config = dict(
    experts_per_token=4,
    d_expert=32,
    balance_loss=0.00116,
    router_bias=True,
    init_std_down=0.0,
    optimizer='adam_variant',
)
Below are experts of layer 2 (counted from 0) of a mixture-of-experts language model. Rows are named router (the router's row for the expert), gate (a neuron's input weights, with its number), up (a neuron's input weights, with its number), down (a neuron's output weights, with its number) and show model dimensions 0-127. Each number is 50 + 12 x the weight over its row's rms, rounded and kept within 0 to 99.
After each expert's rows: "gets" lists some tokens that make up at least twice as much of what it gets as of all text. This comes from a sample of Wikipedia text that the model never trained on. Tokens count by the router's weight.

# expert 3
router:35 37 42 62 48 87 43 52 64 57 54 38 28 47 28 60 48 46 51 54 68 41 63 37 62 44 35 55 54 59 37 29 79 48 52 60 58 58 56 65 62 42 72 38 47 61 33 47 29 40 45 64 30 41 43 75 59 60 36 52 38 43 60 40 72 58 46 22 54 47 37 62 52 46 48 44 37 52 44 52 70 55 58 55 36 65 55 30 47 41 34 20 47 48 49 49 49 59 43 46 42 31 51 65 56 54 44 41 59 50 72 44 46 48 75 49 48 58 64 49 38 56 37 48 59 64 47 43
gate0:64 66 50 40 57 59 64 49 58 55 36 51 49 56 69 51 60 55 63 73 33 54 57 49 46 41 50 38 41 52 47 47 53 85 65 42 69 57 28 39 56 63 50 47 46 62 39 70 59 54 52 46 70 54 44 48 78 58 60 56 50 48 44 42 49 54 63 67 46 46 64 46 55 70 70 34 57 21 62 14 41 62 42 59 51 52 52 46 44 44 46 38 63 44 49 44 68 57 56 44 66 44 46 42 55 65 55 51 22 55 38 46 74 64 51 34 21 64 60 52 42 39 47 67 57 49 50 32
up0:64 61 40 38 56 56 55 31 56 38 49 50 54 52 66 47 52 48 58 61 45 42 59 51 56 43 52 34 49 53 48 45 54 71 59 41 71 62 54 36 58 55 46 36 33 57 45 61 66 38 36 57 38 56 45 45 67 61 66 63 53 25 47 50 45 58 61 71 53 39 81 38 48 85 54 61 46 32 67 16 46 65 43 51 59 53 52 43 48 45 48 39 73 44 39 47 62 55 61 52 40 47 49 46 56 83 56 58 22 66 31 49 67 54 53 53 48 66 65 38 50 41 45 72 60 69 45 38
down0:56 32 41 54 56 52 43 19 64 31 47 48 65 59 61 58 47 47 32 65 67 41 45 54 39 52 42 47 47 51 53 41 34 51 42 63 51 35 65 42 38 57 71 49 48 42 44 34 51 31 36 48 37 35 51 28 48 46 35 62 49 62 39 31 55 48 52 41 34 33 31 51 45 76 57 44 66 47 46 35 59 46 26 37 43 25 53 34 41 59 52 61 41 39 62 50 44 67 35 57 37 47 49 48 51 41 40 45 36 62 14 45 54 45 61 56 55 69 66 43 64 49 57 63 64 40 81 43
gets: "\n", " ", " —", " p", " −", ":"

# expert 146
router:69 50 27 80 53 59 41 49 53 44 63 55 69 43 27 33 40 16 42 64 52 71 52 44 51 77 27 57 61 36 24 46 54 53 59 43 45 42 46 48 67 49 50 61 60 41 46 35 53 34 48 40 60 37 47 59 55 47 38 62 42 64 47 36 48 49 68 46 41 37 40 37 39 26 55 62 44 39 50 47 55 57 46 40 70 52 61 59 36 30 46 43 65 50 76 41 41 53 23 59 54 62 37 58 62 38 53 72 63 60 59 59 38 44 41 53 53 50 58 41 45 64 58 52 43 29 53 47
gate0:41 50 55 57 62 60 53 33 43 23 51 60 59 42 54 34 48 35 44 45 58 54 38 49 51 45 36 33 42 58 45 36 30 59 45 34 54 58 42 51 53 67 38 55 43 47 27 39 59 56 52 59 65 60 53 43 41 64 28 67 91 43 46 59 29 15 64 59 58 51 28 71 45 35 56 52 54 51 68 54 63 56 46 57 58 50 39 39 23 42 46 45 64 32 57 44 68 46 34 35 60 56 52 38 60 61 60 80 50 34 39 45 57 39 53 49 51 53 46 60 36 65 47 52 35 57 35 55
up0:52 66 48 65 73 63 40 50 53 28 34 63 44 46 67 38 57 34 58 54 59 39 21 38 44 38 30 40 37 52 36 51 38 63 38 48 33 54 50 50 58 63 41 50 57 61 48 28 47 48 45 23 74 45 62 37 55 49 45 66 61 44 31 47 25 33 53 45 55 48 52 41 51 47 78 63 60 38 72 53 65 48 55 48 46 57 42 39 33 34 57 44 72 51 67 26 50 33 51 33 54 63 41 35 58 45 47 76 41 46 42 42 47 53 46 51 68 57 61 61 39 50 37 66 42 62 39 42
down0:45 68 42 44 63 57 40 47 74 50 67 49 49 32 34 49 57 51 66 62 45 50 37 47 37 55 40 51 71 29 53 44 62 68 59 51 60 58 64 42 56 41 21 47 54 65 61 41 61 30 48 62 58 51 54 45 57 31 59 38 57 43 18 44 61 67 55 49 63 44 33 66 40 42 68 50 77 47 63 55 48 26 24 69 29 38 58 55 44 47 39 54 44 49 53 48 45 49 28 50 66 48 47 60 62 53 40 45 42 48 59 61 51 41 64 24 58 56 32 73 67 48 38 56 44 58 31 56
gets: " The", "The", " with", " A", " She", " His"

# expert 122
router:23 41 37 62 49 61 39 62 50 59 64 40 41 60 42 54 51 60 42 41 59 39 75 60 47 52 44 54 58 45 27 42 64 52 45 63 58 52 54 35 39 27 74 57 47 50 40 52 46 48 37 57 44 40 38 57 74 38 61 49 42 36 60 63 51 57 50 35 67 40 39 44 53 38 36 48 65 40 41 29 63 49 63 53 41 57 32 40 63 46 52 40 44 64 58 65 43 55 56 73 43 43 51 77 35 47 38 47 84 55 51 78 45 40 47 57 72 46 44 73 49 71 49 29 55 50 73 36
gate0:36 41 65 44 42 61 51 46 61 36 55 59 45 48 47 56 30 62 45 55 67 69 37 27 56 28 40 20 48 40 71 66 30 41 60 49 37 72 50 60 45 47 43 50 47 57 35 62 50 46 40 50 48 45 47 45 41 74 23 53 52 66 60 34 45 34 43 55 48 66 57 43 61 65 47 52 40 60 61 55 42 49 24 36 53 50 56 48 64 54 50 64 32 40 57 17 80 67 55 43 56 54 43 27 53 56 52 69 44 45 46 37 77 52 50 32 39 51 40 43 50 50 50 57 60 40 30 56
up0:57 64 58 47 62 23 65 35 54 44 58 63 37 33 40 36 47 49 57 64 51 68 63 68 48 50 57 57 50 49 52 39 62 74 62 57 61 44 37 56 66 69 45 46 60 52 50 47 65 46 53 54 56 62 67 62 59 75 65 41 46 74 64 46 61 62 45 32 80 45 63 50 58 68 54 54 35 63 50 67 83 37 55 67 49 44 60 54 44 56 60 51 59 51 39 51 54 49 53 38 49 60 40 43 33 49 46 60 59 27 71 37 24 44 55 47 56 50 47 39 67 28 47 51 28 50 28 63
down0:41 56 64 58 37 36 33 70 40 49 63 36 54 50 57 38 45 34 54 42 54 45 49 37 55 29 47 59 61 44 47 24 48 37 55 43 37 52 50 54 72 41 54 37 64 38 21 52 67 57 41 71 57 33 67 47 29 63 53 36 42 63 45 50 51 64 50 46 47 44 45 22 55 43 50 44 54 51 51 63 60 41 83 56 33 63 31 19 33 46 61 49 48 53 38 58 61 63 51 55 47 34 33 38 54 30 39 51 60 53 56 54 62 50 57 49 62 59 56 33 41 69 60 30 37 32 65 38
gets: " the", " The", "The", "-", " E", "man"

# expert 241
router:21 37 39 57 35 54 52 68 33 45 67 55 63 38 38 63 13 37 47 35 46 37 68 60 43 54 29 42 69 68 40 54 71 43 57 43 72 48 37 43 40 29 53 36 37 47 63 51 45 54 36 53 42 35 38 59 62 29 56 45 36 38 42 68 65 55 59 57 54 57 41 30 32 31 50 56 58 57 63 39 51 53 51 62 40 75 51 34 51 38 55 64 44 61 37 55 45 62 51 62 43 46 50 63 44 60 53 59 51 47 53 64 55 36 55 66 63 32 50 73 55 58 48 43 57 52 68 35
gate0:53 52 77 46 34 29 42 61 46 60 42 49 57 44 58 48 38 43 40 47 43 53 42 61 40 63 41 58 61 57 56 43 35 41 62 67 30 52 55 60 59 42 48 42 27 42 64 29 74 46 56 47 52 47 68 41 32 43 44 37 52 65 24 50 46 68 42 82 18 48 47 59 53 47 82 59 65 44 56 40 47 24 37 49 57 56 52 51 55 55 48 55 55 35 46 60 49 54 53 31 56 68 34 50 75 26 59 50 29 49 61 47 54 50 51 52 67 45 40 49 40 76 34 56 37 46 39 46
up0:50 53 85 52 39 27 60 49 45 40 53 64 47 33 55 61 46 38 43 42 48 44 47 78 40 56 56 35 56 53 54 49 35 53 52 48 50 45 35 53 65 47 54 27 55 46 84 35 79 63 55 47 32 52 71 39 25 49 55 37 51 55 29 37 47 48 39 65 30 58 73 40 42 45 85 50 68 30 49 44 45 49 34 51 49 59 56 63 41 51 51 58 52 42 49 64 47 47 60 30 52 45 38 36 68 48 52 49 25 32 60 44 45 58 33 52 60 39 41 64 50 57 36 51 49 46 46 46
down0:68 57 53 29 57 50 63 37 46 40 73 55 50 47 43 46 49 23 73 51 53 66 61 52 34 52 56 40 49 56 47 68 37 44 30 63 47 50 43 51 39 37 49 48 54 60 49 84 47 42 77 45 39 26 49 25 55 40 35 64 37 40 62 52 45 46 67 61 47 51 43 47 47 35 53 65 42 52 67 60 53 59 63 54 39 47 60 40 43 52 50 49 74 61 46 53 64 47 18 38 58 59 48 57 49 44 40 36 63 51 54 70 68 66 36 50 48 55 27 54 63 52 66 41 57 68 53 20
gets: "-", "–", "+", " An", "S", "_"

# expert 203
router:62 27 44 54 24 63 34 52 61 56 62 44 30 57 41 54 41 65 58 50 60 32 60 38 63 47 35 46 51 30 34 40 77 53 36 64 41 41 67 39 57 33 73 56 45 61 33 50 51 50 47 66 44 56 43 86 64 65 61 54 57 45 59 58 51 64 49 47 73 39 58 51 32 36 39 41 40 55 49 36 53 64 62 54 50 53 45 29 59 48 46 38 45 44 62 49 49 55 47 46 59 23 57 47 35 43 56 34 80 55 48 54 37 50 62 58 56 42 71 58 48 56 57 21 68 51 51 39
gate0:44 60 69 61 58 43 66 45 62 36 39 49 51 40 57 45 40 43 50 67 64 53 28 46 67 23 60 65 35 53 47 46 40 38 66 47 39 49 64 50 54 58 46 34 65 43 68 60 55 60 75 50 75 53 63 52 57 56 41 34 48 55 64 49 58 55 38 37 52 51 63 40 41 34 44 52 53 68 50 46 39 61 51 44 61 48 50 51 48 62 50 51 40 67 68 39 51 70 42 37 41 43 61 51 63 34 70 67 45 29 06 45 62 37 64 56 41 72 48 43 42 23 37 56 60 42 31 63
up0:51 52 25 87 54 74 54 26 33 50 59 61 54 17 46 40 29 43 54 55 58 64 43 53 43 44 48 54 45 40 42 45 60 47 58 56 52 56 73 36 56 41 39 53 44 43 50 44 50 37 60 59 62 51 52 67 33 39 53 58 53 48 73 48 55 56 35 46 48 52 64 40 46 35 35 56 55 77 47 34 61 80 78 62 41 56 64 41 43 51 50 43 44 64 57 54 57 63 48 30 48 44 43 35 49 45 48 41 33 42 56 37 72 34 41 44 43 50 54 41 37 20 27 50 48 60 56 54
down0:57 50 60 67 80 71 45 53 39 51 56 25 43 63 59 21 68 42 53 47 53 60 28 45 52 54 38 57 65 34 37 53 50 49 51 65 45 33 37 48 44 43 43 52 48 45 42 60 70 44 26 44 40 45 50 66 53 34 46 58 44 53 67 53 58 42 40 58 57 49 62 75 39 42 48 39 37 40 52 51 35 29 72 49 70 50 37 63 54 38 58 63 63 31 17 59 33 52 30 55 51 31 44 60 49 56 36 42 63 60 46 73 37 38 58 59 45 42 47 60 67 47 41 51 56 47 62 31
gets: " he", " He", " it", " It", " they", " she"

# expert 176
router:40 53 60 66 48 57 55 33 42 56 56 39 87 65 70 33 54 53 59 50 47 29 46 51 42 40 33 52 62 33 19 57 35 61 53 55 47 47 62 38 35 21 75 61 69 57 36 65 52 53 40 60 48 35 32 58 69 64 54 29 70 43 59 41 37 56 56 40 58 42 58 53 51 48 43 35 49 44 29 52 49 53 56 63 46 37 46 52 46 69 60 37 76 53 56 45 40 53 35 70 37 53 57 51 44 47 52 37 62 36 47 71 51 65 31 43 48 49 49 57 61 45 71 41 63 41 54 36
gate0:41 54 47 55 74 55 52 49 46 56 50 64 49 29 30 50 38 56 69 54 48 55 33 38 58 40 72 36 44 49 57 50 49 40 46 38 71 49 38 56 47 65 40 46 63 56 49 57 42 45 63 60 44 74 44 50 38 69 41 31 75 47 19 27 42 33 61 46 52 46 52 68 43 39 39 49 59 72 84 59 61 57 58 29 49 43 59 58 36 60 62 66 47 42 53 20 55 27 42 32 55 60 41 38 54 59 46 58 33 52 44 20 57 55 58 47 37 50 50 37 35 49 39 58 46 55 41 55
up0:44 40 50 62 55 63 47 55 31 72 44 54 53 62 43 72 54 77 53 49 38 43 47 27 55 44 58 64 43 47 63 32 54 37 50 48 55 50 24 50 39 54 42 58 68 71 57 50 32 20 53 55 51 60 49 58 61 37 52 40 61 53 32 58 44 31 60 41 44 41 34 74 42 45 48 47 60 64 75 59 52 42 65 39 52 66 51 53 53 58 52 67 56 59 46 22 28 38 56 44 51 55 50 48 43 56 68 57 44 34 31 61 65 49 60 22 75 70 47 45 52 53 51 71 55 49 70 35
down0:38 63 27 40 63 74 41 65 26 41 51 73 43 43 53 41 69 59 65 53 41 50 26 67 51 52 53 32 40 35 61 60 70 49 42 41 65 56 50 63 57 39 49 44 45 33 66 39 47 46 51 26 70 34 55 46 54 43 49 34 54 54 46 63 28 38 60 39 55 63 55 48 55 69 65 59 58 70 55 48 52 59 55 28 39 31 43 56 67 47 41 40 68 54 55 45 31 56 51 42 52 45 30 49 65 47 49 41 40 35 64 31 56 73 47 43 81 64 63 40 53 46 47 48 46 59 63 55
gets: "-", "|", "^{", " App", "er", " •"

# expert 205
router:67 66 42 58 69 51 64 42 56 66 59 61 74 53 36 37 38 42 44 63 58 46 37 36 69 60 42 41 70 61 56 47 41 53 87 30 58 66 36 79 33 65 29 63 68 51 37 40 42 35 65 25 59 46 51 58 52 34 34 55 35 54 64 64 43 47 74 66 43 65 56 49 50 42 37 62 46 47 39 75 60 58 50 52 39 43 32 36 46 32 40 71 69 59 48 54 53 58 50 57 58 37 50 39 49 57 46 60 44 47 56 51 45 70 47 58 44 55 49 45 47 34 47 52 46 48 50 46
gate0:27 61 47 57 35 25 64 54 32 55 39 42 64 65 56 68 43 76 44 34 40 78 50 48 43 67 66 36 55 55 73 61 52 45 45 54 62 25 35 45 49 53 57 40 53 63 42 40 53 65 74 50 49 27 51 64 33 48 27 70 50 48 44 44 41 31 44 52 59 45 38 41 41 48 53 39 37 27 55 58 67 44 46 52 57 68 43 41 38 62 64 71 54 34 37 49 54 43 43 44 62 64 63 44 65 31 34 59 45 37 69 43 51 37 60 49 54 41 50 54 57 47 52 65 68 38 39 50
up0:47 60 35 50 43 53 54 38 47 63 54 36 64 55 44 50 60 70 72 40 54 60 38 51 67 52 45 35 60 52 66 61 25 36 56 32 69 36 38 56 51 58 54 51 59 49 51 33 51 45 39 30 66 61 47 57 38 42 30 67 53 60 55 38 53 45 53 47 61 43 53 47 24 50 52 35 48 41 77 53 66 70 45 55 56 59 43 51 36 30 53 67 56 50 58 66 44 28 50 41 35 49 52 52 57 11 50 50 42 42 40 38 32 77 54 58 32 45 46 76 49 29 44 31 69 52 38 57
down0:54 53 58 55 50 62 58 58 48 39 43 40 64 63 66 61 70 43 54 63 23 44 62 46 46 36 35 52 31 46 48 57 54 57 46 59 52 37 45 54 32 42 47 59 58 64 36 43 51 69 64 52 43 70 37 62 39 42 59 37 51 42 42 40 74 52 42 53 48 44 25 46 47 54 63 65 57 62 50 41 70 38 40 58 76 41 31 30 50 57 56 65 33 64 48 59 67 59 47 59 47 59 63 52 52 51 69 50 67 80 59 44 52 67 52 29 48 54 77 27 61 39 52 50 51 75 61 25
gets: " of", "m", " m", "om", " Im", " imm"

# expert 143
router:51 35 53 50 39 60 56 53 46 57 25 41 52 47 36 49 24 41 57 56 31 49 43 64 36 45 48 53 63 49 50 51 64 50 52 61 32 47 64 62 59 52 44 43 52 73 45 49 64 54 29 64 29 69 69 34 34 61 62 38 62 59 38 35 38 59 53 50 58 26 55 40 42 47 58 53 46 64 38 58 71 46 45 41 45 52 62 46 36 56 58 42 47 27 54 79 52 73 75 41 57 45 45 64 49 60 41 75 42 42 62 22 66 39 74 59 56 39 50 54 58 62 57 40 65 59 62 64
gate0:68 42 52 51 45 54 51 68 33 44 66 29 53 44 55 45 52 46 44 64 39 41 65 59 44 58 54 58 66 60 59 62 33 39 63 55 29 67 43 44 77 49 33 65 65 42 47 45 65 46 58 56 17 48 65 36 51 58 65 50 46 43 42 40 46 71 59 63 67 43 40 49 29 41 57 59 43 61 57 44 30 42 36 41 61 68 61 48 51 57 43 36 48 52 38 57 39 55 77 48 76 51 51 52 38 20 44 64 30 32 61 45 40 60 74 49 43 61 56 58 59 32 51 61 73 53 53 56
up0:44 39 53 50 47 60 37 66 28 53 69 22 50 45 50 56 41 45 21 53 31 47 46 48 66 65 52 49 51 52 73 58 30 36 45 61 44 30 66 52 46 49 47 47 40 53 39 47 69 37 61 75 28 40 68 31 49 43 70 57 56 50 32 41 41 81 68 46 46 53 34 50 46 45 60 81 58 63 50 40 51 40 29 53 55 64 59 30 69 62 39 52 47 56 53 56 47 45 67 54 65 38 54 57 53 36 35 56 37 34 71 34 48 68 49 53 49 58 42 39 49 48 68 55 51 58 43 46
down0:47 44 65 47 69 46 56 32 49 61 40 49 70 36 24 34 56 39 60 54 49 55 52 36 36 28 70 51 47 53 35 36 55 59 52 67 57 55 62 31 48 59 59 71 46 45 59 54 27 62 53 38 45 54 15 66 49 36 47 77 53 48 46 35 64 50 60 51 29 55 40 74 24 59 57 56 39 69 56 67 50 54 35 45 51 41 54 51 48 64 40 61 58 38 52 40 65 49 48 57 65 52 70 66 53 75 46 46 58 45 58 61 57 34 47 46 48 43 63 47 53 39 36 39 22 50 34 64
gets: " ", " a", " part", " the", " not", " also"

# expert 149
router:21 43 49 53 22 43 38 55 66 47 49 53 44 70 53 52 44 57 50 48 42 55 69 48 42 56 29 68 60 50 29 46 61 67 61 62 59 52 48 48 38 54 62 64 58 63 41 50 47 54 35 63 36 26 52 53 58 37 57 50 41 49 52 66 48 64 40 31 83 48 42 32 49 62 50 46 69 35 36 46 58 57 47 45 31 72 52 47 73 52 60 42 70 47 58 49 26 32 60 67 51 53 45 71 38 57 56 42 78 43 48 63 48 35 38 60 58 42 54 74 53 50 34 38 64 62 59 40
gate0:52 60 80 53 32 55 50 59 47 34 41 59 45 56 47 37 49 23 35 51 34 71 61 37 49 47 46 59 47 48 49 60 46 57 58 66 49 52 55 65 44 79 74 54 44 76 39 35 47 51 47 09 51 51 50 51 45 58 42 37 47 38 42 48 61 46 37 65 46 70 48 33 55 44 52 45 62 69 38 26 61 48 41 36 52 71 55 47 54 42 47 33 56 62 34 16 35 63 64 48 59 55 40 58 48 51 46 46 42 51 34 53 83 59 46 44 51 53 41 61 48 45 56 54 70 47 39 54
up0:48 50 45 66 51 43 62 64 48 48 53 49 40 71 55 17 42 42 53 53 35 34 62 51 72 58 44 41 53 61 60 62 46 36 62 52 46 49 36 69 45 54 30 53 42 63 26 58 28 60 73 63 65 38 40 58 48 47 38 59 41 68 40 64 25 60 54 59 41 66 59 59 34 46 41 61 56 55 46 47 59 59 33 64 27 52 55 54 59 48 42 50 71 61 43 34 38 60 46 52 67 36 51 56 66 46 68 35 42 23 57 66 55 56 39 43 57 46 69 41 50 27 30 73 55 38 56 38
down0:64 44 40 39 74 55 51 35 50 61 49 31 43 61 42 47 62 33 45 58 46 56 51 51 59 50 64 48 58 57 33 33 61 49 61 32 54 58 52 37 66 40 60 42 48 42 40 46 50 43 49 67 36 61 70 56 75 62 46 62 63 36 39 59 45 55 54 57 40 71 37 34 51 35 44 77 55 28 56 21 39 69 54 82 49 48 41 54 36 23 42 63 49 47 71 45 45 42 28 54 63 51 64 55 59 72 68 37 53 51 41 59 50 50 37 36 52 56 72 50 57 27 51 39 48 40 62 49
gets: " of", " or", " and", " &", " called", " like"

# expert 123
router:45 33 33 61 56 58 42 54 69 70 63 47 59 61 32 45 56 59 49 50 64 48 79 49 44 57 43 62 71 58 36 27 56 43 44 58 54 47 52 41 45 29 69 47 41 35 47 43 50 47 39 52 55 32 54 69 65 29 61 40 47 43 69 53 57 56 56 38 50 42 45 32 39 40 37 52 51 42 40 33 50 47 59 62 35 50 44 39 52 47 55 37 30 55 63 60 42 65 43 65 47 43 54 84 52 49 45 49 80 65 65 75 44 38 61 45 67 37 43 65 58 72 54 25 46 59 67 39
gate0:42 79 60 46 55 29 59 55 59 56 59 67 57 60 34 39 30 36 65 60 65 45 55 37 49 41 39 57 43 53 54 47 47 33 51 48 37 53 59 42 44 52 42 52 46 41 41 46 65 75 37 41 81 52 47 52 48 62 37 62 64 68 36 36 55 71 82 59 18 51 42 34 64 37 47 45 38 38 57 46 30 61 22 42 42 62 72 47 38 44 62 58 35 40 55 45 72 49 60 26 53 41 62 52 30 53 60 36 39 53 50 48 53 56 63 43 42 42 44 36 44 53 40 49 43 54 38 60
up0:37 59 66 21 51 27 47 54 43 49 37 64 61 41 43 47 53 23 75 73 49 46 55 38 55 55 53 40 51 70 62 43 43 36 35 44 33 39 59 53 46 55 36 58 31 45 34 55 81 68 56 40 71 61 38 47 43 50 43 42 58 62 43 39 42 72 55 63 47 42 48 52 37 34 54 46 44 44 40 23 34 38 36 55 44 64 57 46 32 66 46 74 37 44 53 51 67 60 50 36 46 32 57 44 47 29 53 48 56 55 54 40 51 53 67 37 53 46 40 50 52 65 65 55 53 76 35 60
down0:51 48 56 40 71 42 32 45 70 44 74 43 40 44 39 69 43 36 54 47 60 35 48 50 50 35 39 55 51 39 57 60 60 54 61 59 57 49 58 56 50 47 30 40 49 56 31 39 35 68 43 53 52 42 43 78 60 53 49 43 43 49 24 40 39 44 36 50 39 54 57 73 63 52 49 48 67 53 53 51 66 49 43 47 38 74 52 49 49 28 64 70 32 68 43 47 46 41 41 70 43 61 60 41 51 53 46 42 42 42 56 24 51 39 43 39 97 39 38 53 42 32 56 42 30 74 41 47
gets: " The", " Ch", " He", " the", " Sh", " Al"

# expert 18
router:49 69 55 60 48 57 27 30 54 33 49 41 19 51 34 32 50 52 45 50 40 49 22 30 48 24 56 45 56 54 46 33 59 64 58 53 43 63 64 56 50 51 39 34 61 51 44 31 34 38 37 54 44 49 64 70 64 65 49 71 53 41 51 58 60 63 43 55 52 41 48 49 19 44 43 47 50 45 29 46 75 49 52 40 41 36 46 42 71 43 47 47 49 59 39 54 33 44 40 35 51 50 34 56 51 64 54 55 57 57 41 24 62 64 68 62 35 42 64 49 57 82 42 47 39 55 44 65
gate0:48 71 69 45 45 64 50 34 55 25 35 52 35 27 68 43 53 62 50 66 31 27 42 28 50 46 61 53 59 46 49 43 33 61 58 32 50 78 53 45 52 57 52 27 46 49 58 38 42 39 57 37 59 55 61 51 39 60 57 29 76 52 60 54 51 38 42 72 63 54 47 49 42 62 61 64 44 32 55 39 61 27 31 49 22 54 64 45 40 60 53 39 39 58 48 26 43 51 42 57 70 47 40 40 47 53 37 51 48 47 60 39 55 66 43 62 57 55 67 48 52 69 24 50 39 36 48 58
up0:40 67 57 42 42 40 52 65 47 19 55 49 20 34 46 21 37 36 66 48 52 42 63 43 50 66 30 42 54 56 50 35 40 82 40 33 47 23 51 32 61 57 57 42 87 50 52 57 45 58 39 42 38 48 62 50 55 63 58 52 56 55 66 52 32 48 44 62 51 58 58 47 58 47 58 73 47 56 43 54 28 38 28 64 53 42 36 41 52 69 39 54 38 59 59 72 46 45 59 59 58 55 76 52 54 33 58 46 58 76 63 54 56 36 47 49 54 51 48 52 55 52 53 54 42 59 48 61
down0:36 53 40 51 68 34 61 43 75 52 35 49 48 71 62 44 54 22 44 19 59 45 39 60 56 38 56 58 41 70 65 59 45 44 36 51 57 48 51 39 51 61 32 71 45 51 40 59 66 63 42 58 50 43 55 55 44 27 30 42 29 54 38 62 53 59 51 57 57 71 49 71 54 56 38 55 50 62 49 35 38 43 74 72 49 51 52 70 49 56 42 47 59 55 46 61 55 52 32 53 46 54 60 50 31 39 60 32 43 72 37 64 54 51 36 42 50 34 36 70 38 56 60 57 54 54 76 25
gets: " ", " (", " Win", " %", "ings", " Labour"

# expert 221
router:61 49 34 60 57 50 66 51 60 64 59 29 43 44 46 41 56 63 71 57 73 57 24 60 41 54 42 74 25 44 59 46 50 30 45 45 49 56 55 36 59 39 50 55 52 48 55 57 61 67 47 59 78 56 40 65 43 59 49 37 73 54 37 51 53 46 58 50 41 40 47 30 30 58 42 49 51 45 47 62 56 28 49 39 59 44 33 47 44 39 59 72 43 41 55 66 53 50 54 65 44 24 78 39 47 48 48 47 51 86 56 56 20 39 62 39 43 51 42 59 55 73 64 53 34 58 46 53
gate0:39 62 49 29 54 48 39 41 40 21 39 50 44 45 32 44 59 39 69 59 43 51 32 52 45 28 58 27 44 36 48 52 40 42 44 44 75 57 44 39 53 59 69 43 54 64 56 51 56 57 61 37 69 80 41 60 43 65 44 35 38 40 32 52 49 59 29 39 44 41 31 36 47 61 47 66 40 47 27 39 58 52 24 30 41 54 52 41 42 63 51 69 38 52 65 55 62 58 71 44 56 75 34 47 51 52 53 53 18 56 60 54 62 62 54 38 47 46 46 47 40 53 66 61 63 46 59 55
up0:48 73 58 46 49 54 59 55 46 43 42 34 43 43 29 54 54 45 81 75 64 42 34 53 50 64 55 43 46 48 54 41 65 38 59 38 60 60 51 53 62 68 63 63 59 59 47 64 37 58 48 39 72 85 25 59 39 75 50 46 61 48 18 60 51 52 34 36 46 37 27 47 43 46 50 61 54 32 29 47 67 45 51 37 52 40 43 24 43 72 38 39 44 53 60 59 51 57 62 46 51 58 42 65 30 28 46 44 32 60 56 56 58 47 46 48 42 32 53 53 61 62 55 47 49 46 40 49
down0:38 22 54 60 58 55 50 45 60 58 82 36 30 69 33 57 34 49 48 52 47 60 19 41 39 72 58 42 58 33 54 56 47 38 34 41 48 36 68 60 41 59 65 57 38 61 56 48 39 62 42 65 43 61 44 52 69 47 36 58 37 36 59 72 36 34 42 47 34 70 42 60 38 35 57 49 58 48 50 50 73 56 51 38 57 61 44 52 40 50 63 59 51 54 40 70 37 43 42 42 48 28 31 52 67 47 76 29 58 63 41 65 50 39 63 31 60 55 44 37 57 53 50 57 55 64 59 53
gets: " It", " it", " He", " which", " also", " who"

# expert 129
router:49 58 57 59 58 44 50 35 52 66 37 55 46 66 52 60 15 66 38 52 62 48 26 66 57 34 41 54 65 54 62 42 48 59 58 82 39 44 72 47 68 41 48 28 49 48 55 22 48 53 52 36 40 49 54 49 53 52 50 48 50 44 52 46 53 64 47 52 58 47 58 41 74 79 53 37 36 62 58 65 56 53 43 56 52 34 42 36 64 60 32 70 46 54 63 29 41 40 54 40 48 29 28 53 40 43 48 61 46 60 46 31 30 34 32 67 70 63 48 42 61 34 39 53 46 38 50 45
gate0:62 40 53 48 57 40 40 36 41 69 34 46 37 44 62 58 34 52 24 54 48 74 44 51 46 56 43 62 54 46 73 37 23 66 53 68 28 57 53 33 61 65 43 59 43 55 53 45 59 64 59 55 69 48 82 62 59 51 59 39 48 68 54 40 57 57 54 42 62 38 72 47 70 36 64 43 45 49 75 49 51 52 45 51 32 41 55 41 45 75 53 60 54 30 39 53 40 46 52 37 56 41 49 48 61 51 37 72 48 30 66 53 44 32 41 38 55 41 60 26 28 62 55 56 48 41 33 57
up0:57 48 57 48 60 65 44 38 55 66 42 41 29 47 59 45 31 46 47 45 61 39 39 58 64 35 43 43 46 68 73 37 37 76 53 51 57 43 50 72 59 67 44 56 43 32 74 49 51 69 59 54 57 53 58 60 58 70 42 61 63 54 43 31 44 38 55 46 35 43 70 43 60 34 53 39 60 43 73 75 40 44 47 53 44 54 58 54 49 51 37 57 75 28 48 29 30 32 56 37 55 46 28 41 79 44 35 67 38 32 40 50 51 34 38 40 53 38 61 36 39 47 54 37 50 49 43 43
down0:37 52 47 55 40 34 52 39 42 57 63 49 31 54 69 50 45 38 66 54 60 50 46 46 39 40 31 47 43 45 35 56 62 30 52 37 44 31 55 43 59 57 73 54 34 61 40 47 43 52 44 29 39 38 26 89 25 37 50 55 53 34 56 46 45 41 57 40 54 41 52 45 68 49 60 79 56 82 41 47 41 53 52 47 45 49 61 56 36 44 28 46 43 54 55 55 59 42 56 70 54 75 40 40 44 53 45 51 74 53 44 28 62 64 45 42 58 40 42 42 69 39 33 53 48 53 22 51
gets: " N", " R", "N", " L", " M", "R"